{
  "n_layer": 12,
  "d_model": 128,
  "n_experts": 12,
  "experts_per_token": 2,
  "d_expert": 48,
  "d_shared_expert": 128,
  "activation": "swiglu",
  "moe_layers": [0, 2, 4, 6, 8, 10],
  "router_score": "sigmoid",
  "normalize_top_k": false,
  "routed_scale": 1.41,
  "balance_loss": 0.00255,
  "balance_bias": true,
  "router_logit_norm": 1.0,
  "init_std_router": 0.033,
  "lr_router": 0.00218,
  "n_head": 4,
  "n_kv_head": 1,
  "head_dim": 32,
  "vocab_size": 4565,
  "norm": "rmsnorm",
  "norm_place": "pre",
  "norm_eps": 1e-05,
  "positions": "rope",
  "rope_base": 47900.0,
  "rope_fraction": 1.0,
  "qk_norm": false,
  "attn_scale": 0.177,
  "tie_embeddings": false,
  "parallel_block": false,
  "init": "uniform",
  "init_std_qkv": 0.0444,
  "init_std_o": 0.0,
  "init_std_up": 0.0444,
  "init_std_down": 0.0,
  "optimizer": "adam_variant",
  "lr": 0.00221,
  "lr_mult_qkv": 0.4,
  "beta1": 0.9,
  "beta2": 0.98,
  "lr_head": 0.0219,
  "grad_clip": 1.0,
  "warmup_steps": 589,
  "schedule": "wsd",
  "decay_fraction": 0.882,
  "decay_shape": "linear",
  "final_lr_fraction": 0.02,
  "batch_tokens": 65536,
  "seq_len": 1024,
  "doc_mask": true,
  "train_tokens": 309400000,
  "steps": 4722,
  "dataset": "wikipedia_en"
}
Below are experts of layer 6 (counted from 0) of a mixture-of-experts language model. Rows are named router (the router's row for the expert), gate (a neuron's input weights, with its number), up (a neuron's input weights, with its number), down (a neuron's output weights, with its number) and show model dimensions 0-63. Each number is 200 + 40 x the weight over its row's rms, rounded and kept within 0 to 999.
After each expert's rows: a language model's description of what the expert responds to. This comes from a sample of Wikipedia text that the model never trained on.

# expert 6
router,179,173,224,162,148,212,157,281,182,229,272,197,187,221,245,184,229,235,193,165,165,199,226,212,280,280,217,186,110,221,153,227,207,170,233,134,192,238,163,238,134,180,248,196,131,263,248,218,203,172,220,156,224,187,271,237,203,253,108,243,159,232,203,229
gate10,253,213,232,219,168,228,295,244,256,160,209,195,220,189,174,261,164,169,238,194,205,182,140,199,165,217,215,81,214,196,264,243,219,279,270,184,190,208,183,188,242,175,242,207,207,205,200,147,186,254,245,228,197,214,183,212,109,183,190,195,229,204,151,176
up10,133,239,217,95,191,225,290,264,173,229,217,225,101,186,230,230,150,238,226,259,193,171,152,183,167,242,180,185,207,193,222,204,226,144,213,192,167,263,173,144,176,220,192,187,155,160,188,228,170,270,220,228,247,217,197,119,127,166,205,229,205,183,229,260
down10,172,145,224,184,97,206,294,217,220,164,200,190,209,230,174,156,165,129,306,142,243,227,188,178,220,105,222,196,253,134,266,210,306,144,281,197,132,203,183,171,248,184,195,149,196,169,190,258,233,172,313,186,168,219,192,212,197,304,227,156,199,205,200,241
gate11,199,243,173,164,146,229,254,267,242,183,181,149,109,203,178,218,225,149,238,285,268,160,209,188,143,204,245,150,205,179,141,177,213,191,228,157,155,194,218,184,246,189,192,152,122,185,124,178,177,206,140,266,162,116,194,222,170,216,159,210,156,250,175,208
up11,173,197,241,247,179,252,189,254,166,148,148,181,201,162,245,200,208,190,196,206,221,194,236,229,223,157,232,109,240,221,203,178,320,236,245,246,153,157,225,165,150,204,217,248,133,120,189,220,155,191,246,210,136,178,231,195,219,191,217,267,165,252,190,115
down11,202,193,201,194,201,234,128,144,198,254,204,153,147,178,92,238,226,249,242,206,218,184,139,207,283,246,263,225,271,193,286,257,255,224,182,217,210,140,120,224,177,180,189,248,209,225,239,188,180,181,203,254,114,249,221,188,202,213,178,143,156,200,220,191
gate12,194,241,163,186,224,224,212,155,209,191,191,221,224,170,184,200,134,216,222,220,244,123,125,195,222,230,157,177,265,259,272,181,277,202,210,164,183,244,251,274,158,271,121,205,261,130,188,189,268,246,206,199,214,316,140,216,218,223,207,234,203,185,160,225
up12,170,191,227,186,263,165,226,173,202,247,197,164,228,229,239,155,189,122,180,227,234,217,135,196,232,153,287,261,206,223,144,187,216,184,199,199,148,151,183,258,149,154,178,175,188,252,205,218,284,180,172,211,196,204,212,192,218,154,149,166,232,263,147,196
down12,220,230,164,164,205,210,218,225,191,216,113,196,208,192,217,146,121,205,235,199,198,212,209,241,140,266,223,198,244,195,167,161,205,216,225,183,220,134,165,226,235,209,208,249,212,114,158,236,265,217,246,137,213,283,140,217,324,182,222,220,206,253,181,223
Blank space after a pipe before a year or number in medal and results tables, plus the, his, a and split surnames.

# expert 2
router,227,173,215,192,166,208,185,201,180,134,243,188,129,195,203,208,216,250,208,155,223,202,189,206,295,203,237,189,153,162,199,238,143,160,203,144,188,268,202,250,175,152,264,171,154,213,222,166,162,254,245,244,219,195,196,264,160,245,205,254,176,203,223,212
gate7,184,216,212,178,102,172,228,229,175,178,185,191,179,122,183,255,163,186,229,179,201,178,187,194,216,261,184,139,214,186,204,230,195,181,232,145,163,265,213,147,186,273,218,92,177,152,229,152,200,270,204,245,238,149,154,156,96,236,231,195,231,201,241,179
up7,241,157,189,200,199,201,190,175,212,254,116,174,272,282,207,129,170,168,115,223,217,239,228,151,264,221,157,187,220,228,191,170,185,188,230,208,174,200,159,209,228,192,140,283,218,251,233,160,253,180,273,84,206,221,192,191,218,193,196,236,164,183,230,219
down7,149,212,284,197,147,166,236,225,263,233,175,221,174,117,226,276,231,217,203,213,218,218,194,189,152,229,205,154,153,216,283,210,226,236,247,163,237,226,199,199,254,128,173,152,210,149,233,238,118,161,251,258,162,122,141,182,179,221,229,196,294,207,187,146
gate8,224,154,208,294,213,153,218,247,225,182,200,209,224,166,169,215,213,185,208,225,212,153,162,240,179,206,219,230,214,241,213,195,183,184,213,143,135,169,157,248,253,192,291,112,189,228,196,220,176,260,165,199,171,185,178,271,220,296,221,195,224,205,311,102
up8,162,215,167,179,183,144,194,165,158,112,202,125,206,243,193,223,170,194,239,272,193,162,196,216,245,269,173,228,144,188,130,207,225,179,203,188,119,247,182,208,137,265,251,144,208,119,279,237,162,194,198,219,122,199,218,204,234,205,209,229,198,231,150,164
down8,168,207,107,126,213,239,208,180,247,216,239,160,259,192,238,177,250,200,231,175,254,212,260,243,192,163,218,172,218,177,175,195,242,166,177,152,172,228,189,177,195,243,194,254,198,141,171,170,175,232,179,195,205,178,237,234,217,154,151,230,247,227,160,180
gate9,185,199,203,201,171,189,263,163,179,219,172,183,248,288,237,180,92,156,148,231,237,248,175,67,207,196,203,138,258,207,172,177,181,221,219,244,214,183,255,225,256,287,166,238,191,179,169,181,232,221,210,210,210,220,253,208,181,222,246,234,189,176,215,252
up9,202,89,170,185,173,198,181,243,213,167,230,215,178,156,189,225,252,194,189,82,155,176,181,228,219,249,181,167,223,140,183,183,218,192,184,196,206,148,214,226,171,173,188,234,220,188,177,222,251,166,230,218,216,247,265,135,323,232,225,220,161,255,152,139
down9,237,136,224,146,110,244,250,313,191,230,231,275,190,196,173,228,193,231,188,165,218,252,128,198,222,195,202,159,256,188,220,242,225,153,185,161,194,191,216,188,238,224,220,195,230,242,210,159,210,288,238,251,192,243,258,190,206,241,171,153,145,207,195,289
Chart-table row pipes and album-chart prose, plus capitalised first names and title words such as George, John, River, Big.

# expert 4
router,215,144,247,131,112,238,197,269,188,174,198,187,94,202,235,159,238,281,171,183,116,169,181,201,217,243,197,213,178,152,217,240,202,143,225,174,212,163,126,220,151,174,234,235,178,271,269,198,192,181,166,192,234,190,193,176,218,191,150,159,249,210,216,229
gate10,256,230,243,213,194,196,188,245,190,95,175,187,213,141,171,222,278,156,259,228,187,171,210,161,242,225,238,168,232,214,278,144,285,152,244,194,179,124,182,223,247,155,265,262,234,230,194,80,267,207,175,153,238,197,221,156,165,223,145,209,195,229,149,163
up10,221,211,150,202,216,223,229,194,273,177,132,176,145,188,141,165,176,249,199,169,191,114,186,170,181,143,204,229,198,141,211,236,210,179,202,247,225,192,169,171,244,170,217,182,159,162,177,123,138,188,126,275,132,288,180,167,203,249,196,102,192,291,135,207
down10,245,191,162,182,148,255,197,169,168,198,235,274,230,231,175,248,266,157,210,218,198,181,164,230,159,219,172,206,184,158,172,214,198,234,229,279,289,215,219,197,203,197,237,237,183,225,230,227,147,246,219,208,165,267,183,221,189,237,166,135,224,244,203,218
gate11,186,165,300,190,184,201,249,186,274,173,176,139,185,248,222,180,85,122,234,309,218,128,143,268,163,218,226,141,194,149,122,186,186,174,240,201,176,221,173,199,171,207,215,218,133,239,232,136,215,185,151,208,180,185,240,192,135,213,146,235,307,187,181,253
up11,165,184,171,211,213,297,109,181,213,206,263,80,261,246,148,182,228,123,225,224,194,201,193,258,188,163,260,201,202,249,193,173,180,193,213,245,215,237,207,295,128,238,266,208,235,263,213,186,95,152,241,224,177,210,218,222,237,203,195,191,190,175,190,171
down11,246,240,169,196,185,246,219,209,173,166,217,160,160,150,257,161,216,246,183,98,151,212,157,225,225,158,229,173,211,310,281,187,188,181,189,192,241,165,226,210,184,154,182,220,211,184,166,189,262,153,180,199,189,178,209,160,175,215,245,202,147,214,224,239
gate12,143,217,190,124,201,260,132,245,213,177,191,205,181,189,161,244,220,164,167,256,193,101,190,231,176,187,222,201,178,224,237,268,199,214,217,184,145,293,197,211,262,238,232,191,169,176,180,97,192,173,194,285,245,240,218,270,105,236,169,125,245,239,243,159
up12,163,184,269,197,209,268,218,105,155,208,191,217,214,215,207,170,126,180,166,214,230,261,215,251,177,182,205,186,252,238,168,135,162,162,192,216,101,181,187,213,156,203,184,276,183,204,184,252,217,181,222,226,237,201,220,240,196,194,165,279,323,205,179,209
down12,191,222,240,219,206,198,246,93,176,195,150,195,183,217,218,260,272,228,166,166,225,167,140,149,151,229,230,97,175,287,213,193,249,220,215,208,123,162,203,221,211,246,156,158,130,180,215,160,155,179,235,233,170,229,161,197,232,216,167,183,191,148,237,291
Second pieces of split words after a prefix or opening letter, such as re-assessed, volume, Kyoto, creation, plus sentence-ending periods.

# expert 0
router,213,206,167,253,240,124,214,102,188,192,197,191,243,179,185,213,174,230,244,260,244,160,192,183,164,130,188,182,273,182,216,70,191,177,219,190,146,144,216,182,223,221,239,207,279,145,187,212,171,218,171,211,157,200,173,205,259,220,263,142,193,169,222,185
gate10,146,226,203,146,152,146,236,176,87,224,219,174,209,202,178,262,172,222,198,229,234,147,176,144,267,191,150,129,145,184,127,256,164,134,226,210,171,195,198,244,156,278,174,211,173,197,203,180,205,176,196,198,167,205,197,275,198,204,228,187,190,225,167,171
up10,155,188,174,202,187,251,287,186,248,191,188,254,229,231,212,189,177,225,212,284,195,246,225,193,174,167,134,234,253,216,239,163,195,253,221,209,232,315,248,245,231,271,170,199,218,207,233,179,223,257,206,193,285,246,144,179,206,203,144,219,164,197,180,233
down10,237,228,193,254,242,262,217,167,231,254,188,167,253,142,162,295,177,60,200,243,242,297,197,215,212,157,213,266,169,184,187,216,221,233,190,227,280,216,232,196,169,211,185,254,185,223,228,228,171,227,186,255,228,209,175,178,258,217,177,166,196,245,252,145
gate11,199,248,158,211,200,209,166,278,247,241,210,180,230,304,141,151,133,166,194,179,196,227,186,191,185,193,184,155,201,242,159,170,235,192,159,307,232,185,152,154,215,180,175,189,241,218,259,294,244,188,233,118,128,242,214,179,272,155,216,207,261,211,264,210
up11,185,179,184,198,203,216,128,113,207,107,176,209,211,198,87,179,197,241,157,240,213,146,187,150,185,148,173,236,167,236,157,217,211,186,251,177,183,222,153,267,209,187,239,274,188,138,251,199,254,215,176,197,194,174,219,176,241,172,200,206,247,202,147,192
down11,197,175,216,151,229,142,137,167,255,269,170,220,270,156,245,212,191,194,230,166,194,238,134,169,160,152,165,256,234,202,247,189,180,219,268,147,226,241,279,244,195,234,232,252,193,181,157,211,230,191,245,151,196,256,127,194,163,188,218,193,217,181,208,177
gate12,165,212,187,209,197,220,282,161,196,134,176,151,180,158,194,117,179,160,201,234,220,200,203,203,166,195,188,188,225,215,110,220,240,200,228,215,208,170,181,195,225,274,236,212,168,140,193,222,159,247,155,239,197,203,280,124,207,301,222,168,247,193,200,205
up12,117,225,225,126,180,317,152,261,194,183,281,219,250,246,178,209,216,233,217,202,174,188,250,225,242,194,183,257,165,190,198,216,203,228,168,220,203,205,193,180,274,157,216,231,245,273,212,225,277,161,212,218,239,190,183,281,182,123,201,191,139,217,192,220
down12,211,273,225,279,208,205,206,171,233,230,250,233,230,167,267,213,268,190,226,219,273,186,187,161,129,189,178,162,163,215,186,202,111,185,201,178,220,255,261,141,171,234,112,163,183,153,236,177,239,182,199,211,239,135,141,162,236,231,264,174,159,167,219,200
Line breaks ending infobox entries before the next field name, plus digits, spaces and word-initial stems like sp, dis, rec, dec.

# expert 11
router,191,153,128,194,111,244,192,226,271,207,181,187,146,246,218,180,204,222,149,146,143,235,230,166,175,190,213,229,162,172,168,221,150,110,226,200,220,233,176,172,162,227,248,226,108,228,254,232,197,203,215,203,284,258,274,191,188,232,228,248,176,178,185,219
gate7,208,167,209,201,220,224,206,229,209,162,161,195,229,192,98,156,227,141,213,183,221,208,192,182,171,204,189,222,151,222,140,177,200,207,227,161,172,237,289,138,167,108,219,203,165,191,202,173,232,223,222,189,238,207,171,149,183,234,223,155,140,223,212,246
up7,234,154,188,246,208,203,210,251,194,176,184,255,156,118,180,213,176,222,158,213,151,232,227,101,241,178,175,221,234,220,175,116,161,190,219,236,204,151,193,139,233,277,228,169,236,189,220,236,145,172,139,235,190,181,188,185,169,193,223,194,212,238,180,120
down7,162,204,195,267,260,249,209,178,298,153,104,212,148,198,188,165,168,192,231,148,216,261,189,175,164,295,178,217,187,226,196,240,258,191,219,233,139,205,224,196,193,217,138,210,171,160,251,148,169,262,185,218,175,220,173,144,217,165,172,142,219,179,231,158
gate8,176,180,244,234,193,228,184,256,223,210,109,203,186,260,176,203,157,225,203,176,204,160,217,219,139,254,245,195,224,184,209,221,193,227,179,246,261,184,237,157,226,260,178,146,233,209,110,166,203,222,147,202,227,219,205,202,226,258,203,131,155,259,200,136
up8,204,202,284,246,209,250,127,233,233,172,272,216,190,183,210,197,177,210,197,75,189,179,221,206,126,243,234,184,234,136,252,269,196,199,185,232,267,198,158,107,180,224,198,218,198,214,167,162,202,176,223,156,202,225,185,205,202,237,221,188,166,247,234,139
down8,184,230,250,249,198,219,227,226,260,203,250,278,171,234,252,166,202,253,161,189,239,141,245,171,188,229,259,242,204,193,207,150,134,189,201,246,229,120,213,156,237,212,245,195,161,305,194,219,187,192,223,217,224,172,224,133,127,171,149,145,173,147,281,262
gate9,199,214,175,212,133,186,202,178,196,126,104,129,151,157,133,141,201,176,253,217,213,166,265,206,158,186,228,243,280,239,156,121,196,200,185,227,154,159,204,190,163,163,225,178,208,147,171,141,248,202,185,265,217,192,237,164,149,145,195,120,184,177,295,150
up9,130,229,244,200,320,213,183,247,194,147,313,179,248,171,222,138,214,219,136,198,150,245,200,224,206,174,205,172,242,264,191,240,251,212,159,178,256,224,167,191,250,160,220,212,260,202,206,164,195,229,208,153,146,168,214,175,244,202,195,221,186,186,262,239
down9,107,233,262,211,234,198,130,186,199,153,190,178,141,230,180,152,135,173,194,248,239,156,241,260,222,272,233,193,290,176,186,160,250,169,193,175,188,211,172,168,214,150,102,135,217,173,165,164,199,215,177,191,191,232,210,213,174,141,148,174,220,185,161,137
Opening parentheses before notes or figures in tables and lists, plus him, them, been, again, and paragraph-ending periods.

# expert 8
router,197,189,182,144,130,215,180,211,204,214,240,173,186,241,201,161,209,258,149,147,163,235,209,227,251,192,233,216,113,217,164,267,171,138,183,237,188,229,162,253,127,179,257,243,137,274,264,255,155,139,260,137,181,211,199,215,211,214,138,245,180,238,227,194
gate7,138,237,137,227,215,209,187,210,223,199,158,197,155,185,162,202,145,148,201,177,254,226,133,229,176,225,189,249,186,151,154,179,186,132,162,192,155,158,243,221,110,238,231,276,144,240,241,234,215,196,189,212,261,242,201,196,207,186,262,170,181,214,219,200
up7,279,160,164,176,200,242,134,138,216,170,218,226,209,186,229,195,198,193,244,152,209,259,282,218,163,246,193,250,160,227,219,162,181,180,165,212,162,138,188,244,182,191,152,242,282,210,291,200,180,140,230,191,165,216,268,240,170,162,115,193,223,188,166,176
down7,208,162,264,175,193,219,190,193,173,159,120,200,257,132,251,211,208,240,220,212,69,170,202,83,219,208,267,208,262,227,252,184,228,222,240,231,210,262,172,256,285,187,148,160,176,131,213,173,180,176,248,109,168,216,149,210,203,190,206,214,238,175,194,164
gate8,154,179,215,190,250,242,220,264,155,215,212,227,237,203,143,220,204,178,216,159,219,194,271,182,184,151,200,198,260,178,216,177,247,161,139,192,250,202,214,141,188,148,175,115,258,143,172,151,180,239,171,131,166,159,150,127,185,193,231,206,191,244,156,119
up8,233,159,170,196,196,182,202,228,219,264,179,196,108,140,229,129,235,220,228,194,200,205,241,155,224,239,196,148,225,190,192,237,234,161,188,201,205,251,201,206,269,196,120,197,116,225,232,209,166,207,194,237,226,167,220,164,182,265,186,187,212,231,226,202
down8,226,180,219,131,249,195,300,199,205,268,236,121,203,218,215,153,181,181,211,166,203,167,250,177,214,193,156,206,213,215,188,156,246,162,119,152,239,212,190,214,242,206,209,179,242,319,248,222,223,234,191,187,237,175,230,204,108,166,225,244,188,158,161,221
gate9,272,231,202,201,250,215,267,207,201,156,191,135,203,208,167,287,176,240,223,245,239,248,204,208,120,234,207,158,200,169,291,226,251,126,196,90,227,183,174,187,173,274,122,270,224,181,234,158,211,221,123,174,209,241,168,144,121,166,192,184,176,175,158,141
up9,228,281,155,143,197,182,200,127,153,168,223,207,131,181,240,178,215,188,117,171,237,164,232,199,232,235,218,144,229,198,184,237,194,269,219,197,235,274,190,259,221,176,189,135,136,188,175,247,179,226,202,207,193,154,166,215,226,244,158,254,230,205,150,238
down9,192,260,213,156,186,169,159,147,216,228,198,215,160,180,229,196,153,288,166,178,196,201,296,210,253,216,226,146,236,164,195,201,183,223,196,165,137,250,285,170,247,216,184,165,226,156,188,229,245,125,179,203,127,157,228,172,194,227,218,175,230,236,183,280
Endings and parts of place and institution names, such as Oblast, United States, Royal, -ton, -ford, -ham.

# expert 5
router,183,269,153,172,125,185,203,197,160,266,194,150,278,228,206,226,124,106,183,252,232,159,232,253,175,218,214,133,221,221,220,236,245,277,231,190,250,188,205,200,262,226,134,226,188,220,172,173,160,210,216,222,225,274,218,192,191,171,250,171,251,159,193,159
gate10,218,212,134,233,128,150,228,220,264,240,172,141,200,219,199,261,229,154,192,216,168,115,201,233,266,203,218,225,227,191,207,198,242,262,144,203,231,71,217,185,263,188,125,220,221,136,147,188,197,203,194,123,228,215,208,249,158,261,224,181,202,172,171,198
up10,222,157,145,222,121,177,191,191,218,176,167,194,191,169,202,286,137,226,137,211,209,118,232,215,146,176,208,153,225,219,163,242,306,215,165,192,206,187,240,231,234,186,132,209,211,153,152,225,126,151,281,193,244,204,258,164,198,243,259,243,201,206,170,203
down10,195,175,126,247,250,184,185,139,169,176,230,202,207,205,180,216,166,209,174,185,246,159,281,205,132,216,227,261,157,238,205,215,150,213,164,171,259,237,234,220,143,166,211,211,180,169,147,265,198,150,186,248,237,119,202,207,173,195,211,188,153,176,199,312
gate11,187,202,120,208,181,246,219,157,238,183,119,187,223,149,103,199,171,176,234,222,248,241,235,104,77,222,281,190,265,181,215,201,213,186,236,214,198,195,227,107,210,202,186,218,187,192,138,209,193,208,145,222,135,130,211,208,143,202,202,144,237,247,276,197
up11,249,226,199,157,179,175,128,201,179,250,174,180,172,138,208,177,91,234,212,210,241,130,172,143,183,245,196,177,191,189,216,247,226,182,188,175,161,234,198,160,212,267,185,173,168,174,198,220,176,280,161,238,187,156,216,252,167,228,256,203,248,179,196,219
down11,141,271,244,171,155,217,252,179,145,237,80,206,207,157,244,281,218,116,188,254,211,191,148,257,213,213,225,211,165,140,234,174,194,227,254,171,228,211,236,169,233,220,224,223,208,136,187,221,218,164,232,231,145,146,122,238,167,230,194,180,232,207,215,269
gate12,241,204,205,261,114,229,214,238,212,208,183,193,247,182,215,209,176,113,215,227,270,128,223,195,150,234,270,144,179,154,149,213,195,216,206,170,156,187,272,226,230,272,73,165,159,109,223,177,206,150,217,240,183,197,254,194,169,239,150,235,161,224,233,213
up12,178,186,173,163,165,147,215,181,232,240,262,152,221,224,189,217,252,138,190,207,161,160,95,211,172,115,186,220,200,266,245,229,272,256,148,219,245,263,257,183,249,214,151,167,249,174,162,320,178,208,246,239,168,188,147,181,194,157,239,244,198,203,133,196
down12,246,189,216,199,211,164,247,204,223,256,198,183,219,255,171,183,243,191,143,164,208,136,121,246,163,213,171,214,278,237,165,197,138,228,210,204,102,191,156,208,214,280,224,135,291,213,217,183,206,146,274,235,286,238,246,155,176,138,161,154,275,158,183,211
Cell pipes and capitalised team, country or club name pieces in sports results tables, such as LTU, Relegation, Deportivo, Slovenia.

# expert 3
router,191,172,188,193,202,220,159,217,163,157,208,229,203,205,181,146,174,225,199,186,229,196,154,170,209,213,162,220,201,269,68,99,232,249,247,199,182,164,205,138,253,124,228,169,230,227,160,154,194,286,211,231,154,184,211,196,219,193,194,219,157,177,217,237
gate7,144,234,234,249,138,231,247,306,226,127,192,186,158,141,210,236,230,230,214,144,196,180,154,133,217,182,217,204,205,216,203,186,249,254,194,203,137,186,186,115,210,199,191,221,208,208,208,231,283,253,181,211,155,157,153,216,152,205,224,167,242,134,134,191
up7,224,195,174,181,228,186,195,178,193,150,226,178,256,207,244,185,250,185,253,190,206,202,167,205,220,138,190,239,180,229,218,189,215,199,210,246,139,273,208,160,276,172,223,156,282,221,137,186,260,164,255,252,191,181,176,191,262,179,220,147,192,135,154,233
down7,214,245,165,167,137,296,214,167,208,219,237,186,253,240,159,101,232,198,282,128,237,134,210,193,180,210,207,227,171,140,177,242,150,148,179,227,222,164,172,261,267,168,210,179,194,225,173,187,244,165,212,158,185,257,200,175,186,205,179,238,207,300,204,246
gate8,129,174,189,241,204,266,163,197,170,123,199,220,208,171,174,172,228,230,250,137,221,164,211,175,204,150,219,217,171,209,201,179,133,213,175,208,189,190,179,102,168,179,269,158,277,156,138,127,231,251,196,65,151,186,215,228,188,176,201,244,116,205,234,188
up8,165,180,186,225,235,232,151,259,252,178,187,171,252,211,144,169,187,178,239,211,185,179,217,220,161,146,208,194,158,148,136,151,135,254,206,219,251,114,209,243,149,182,204,160,292,174,187,106,155,232,210,147,200,177,232,190,191,261,192,239,152,171,257,251
down8,212,230,219,140,268,148,167,140,149,264,180,203,170,191,203,201,177,220,152,243,226,262,158,124,184,242,185,170,139,201,299,193,199,116,244,155,224,289,238,192,215,216,232,190,139,212,195,224,210,208,242,183,211,232,210,285,164,198,227,270,208,203,178,213
gate9,180,208,180,170,219,235,195,187,278,188,168,238,221,170,197,183,185,138,288,130,241,196,177,180,269,164,169,192,169,299,170,191,263,177,247,136,225,169,228,183,179,227,204,233,185,200,211,129,175,211,215,187,207,224,202,211,191,156,158,166,199,173,259,249
up9,159,168,293,218,228,161,216,166,135,212,216,191,251,127,149,227,143,240,195,282,242,264,161,218,214,150,160,203,147,240,198,231,243,237,240,151,253,265,204,296,192,214,231,226,247,242,142,157,176,236,195,207,169,158,182,249,246,181,224,206,223,138,184,207
down9,161,191,180,150,212,164,188,162,220,243,153,202,186,273,215,158,284,136,150,205,197,151,185,228,210,225,155,156,247,264,189,200,211,169,144,238,128,194,233,228,135,200,247,156,214,274,250,246,196,178,180,260,254,146,233,197,104,220,148,224,162,172,216,161
Word pieces in species and genus descriptions and geographic text, such as native, extinct, synonyms, south, north, species.

# expert 7
router,159,215,185,162,239,206,274,242,195,232,154,210,188,320,165,171,249,234,166,175,161,222,217,292,236,229,221,227,136,225,150,260,177,199,135,174,162,154,164,270,200,198,220,185,179,177,170,220,242,153,232,197,278,155,173,163,195,201,239,212,188,187,223,232
gate10,156,169,188,208,248,180,195,224,144,193,175,188,219,255,190,195,217,202,197,228,170,229,167,259,244,172,167,213,187,253,184,163,155,184,208,161,123,138,238,216,258,253,167,226,286,193,207,191,188,251,198,165,160,213,260,239,199,199,214,227,160,133,195,214
up10,160,242,220,202,152,125,275,252,186,185,234,216,204,250,184,227,205,240,235,221,220,175,149,184,231,279,239,213,169,195,205,266,181,195,186,158,194,191,233,179,212,235,209,188,256,165,209,148,277,203,193,209,275,248,249,303,187,226,170,213,152,215,151,196
down10,210,195,269,234,195,296,207,205,224,198,244,222,129,146,211,185,142,216,192,205,206,209,224,156,138,208,237,185,220,185,249,199,194,248,189,135,98,199,172,217,184,159,172,221,178,141,200,242,184,151,169,250,212,150,210,142,170,199,248,181,189,199,230,157
gate11,173,189,210,189,252,192,191,176,239,171,259,174,264,161,194,161,201,177,161,219,216,236,162,256,131,150,153,244,264,265,223,185,225,246,80,227,167,186,241,272,205,198,206,207,236,162,202,214,215,288,177,248,232,182,196,81,216,215,205,154,168,191,240,160
up11,191,161,192,205,197,195,200,237,185,137,252,188,286,189,163,209,225,184,242,194,155,191,289,213,153,216,152,222,180,135,168,145,257,180,240,201,234,150,159,205,187,89,211,233,283,220,217,211,186,232,216,190,217,159,129,194,247,233,161,220,218,253,196,196
down11,173,198,176,147,159,207,166,176,137,219,238,143,123,236,190,244,246,167,237,234,191,199,256,210,270,195,214,214,202,110,165,175,157,121,173,240,159,169,213,151,224,191,201,143,152,210,221,202,182,181,206,155,150,281,204,212,210,179,249,183,171,229,241,242
gate12,205,198,188,253,136,207,294,191,197,172,169,141,267,262,174,209,174,183,254,116,190,138,192,230,176,293,231,211,234,214,164,200,237,182,183,198,234,162,197,148,214,264,203,227,171,195,299,122,180,189,202,134,164,283,190,221,112,268,220,202,189,162,291,113
up12,230,222,132,243,110,191,144,247,208,187,134,274,94,214,226,182,265,214,247,178,173,140,124,181,195,177,174,197,161,199,204,168,225,179,220,197,146,190,175,173,191,184,264,194,196,243,167,157,199,235,202,295,174,119,165,134,138,183,245,150,208,243,178,226
down12,253,210,173,209,202,125,227,158,230,172,188,134,180,159,209,229,207,276,183,217,201,124,126,218,211,254,114,222,210,279,229,201,234,195,247,156,212,255,164,209,185,261,290,235,206,216,214,256,124,226,228,228,149,233,224,241,166,167,241,139,145,209,207,246
Inner digits of years and season ranges such as 2000, 2001–02 and 2020, plus words like century, University, School.

# expert 1
router,185,182,254,162,262,198,149,225,201,226,245,273,206,180,177,262,220,198,276,187,272,225,181,184,169,184,241,176,284,204,275,186,177,244,180,248,237,222,308,135,190,264,115,162,253,200,237,189,285,159,200,200,228,221,124,188,208,204,212,251,163,227,216,231
gate7,200,210,223,231,268,187,181,174,292,253,179,164,168,230,223,259,194,183,208,182,207,216,185,130,163,185,225,198,305,209,249,153,192,214,183,252,222,194,271,106,215,214,163,192,265,166,159,199,319,215,191,168,238,183,180,204,207,240,215,194,224,255,187,177
up7,224,244,193,119,133,234,196,222,297,230,166,184,166,166,198,261,163,178,195,79,171,189,106,165,206,181,212,244,189,218,147,222,218,249,194,212,213,180,171,132,255,217,117,179,134,149,243,162,237,213,213,214,247,143,193,188,191,169,245,173,162,183,274,175
down7,154,265,222,242,187,267,199,193,89,234,223,225,183,169,182,244,229,174,157,251,139,186,247,225,176,278,74,277,140,193,195,135,148,255,137,176,241,146,185,240,173,242,227,169,184,178,191,210,183,141,206,176,203,182,235,191,164,259,184,251,259,188,213,192
gate8,256,267,168,184,227,192,187,206,174,170,259,183,200,174,156,250,174,176,248,131,249,205,236,173,240,228,153,155,221,162,269,200,230,215,171,245,227,182,278,152,215,178,165,200,211,193,200,194,226,284,211,174,221,205,151,238,191,249,127,204,148,247,199,221
up8,179,209,149,187,162,112,210,199,170,232,171,204,264,221,219,120,184,264,175,184,221,223,135,237,184,216,203,240,149,190,135,108,153,163,189,174,178,210,172,292,232,149,268,181,203,250,229,212,112,206,221,205,216,181,227,124,226,208,207,236,200,179,216,166
down8,212,210,229,180,257,159,147,248,172,183,226,171,155,164,170,187,219,158,177,240,256,210,253,204,140,208,222,188,282,197,221,226,131,197,165,297,195,248,204,200,168,176,162,245,224,159,149,116,301,214,217,206,221,173,224,216,227,177,221,214,154,209,223,184
gate9,176,256,165,145,285,214,253,197,179,201,221,274,191,245,271,198,183,187,198,242,237,213,125,196,192,253,201,136,252,260,281,237,175,232,208,239,206,181,243,227,195,129,189,211,302,168,215,223,262,175,225,221,259,256,118,227,209,238,163,220,204,192,144,183
up9,192,160,170,191,212,253,209,169,145,233,156,228,166,127,246,252,194,185,186,168,195,240,188,209,162,199,214,146,212,250,225,163,186,252,180,236,218,200,192,253,233,206,229,155,184,239,95,175,148,188,182,216,189,317,215,165,246,260,187,251,267,180,133,163
down9,238,174,257,203,179,98,201,223,245,174,175,186,209,263,183,203,221,191,211,185,223,213,276,277,202,259,156,260,182,215,201,171,165,153,202,187,197,224,196,161,153,147,180,216,228,130,234,186,161,270,172,224,184,175,160,221,128,169,174,145,292,222,282,183
Verbs and nouns after a comma or subject in career and census prose, such as had, who, played, started, people.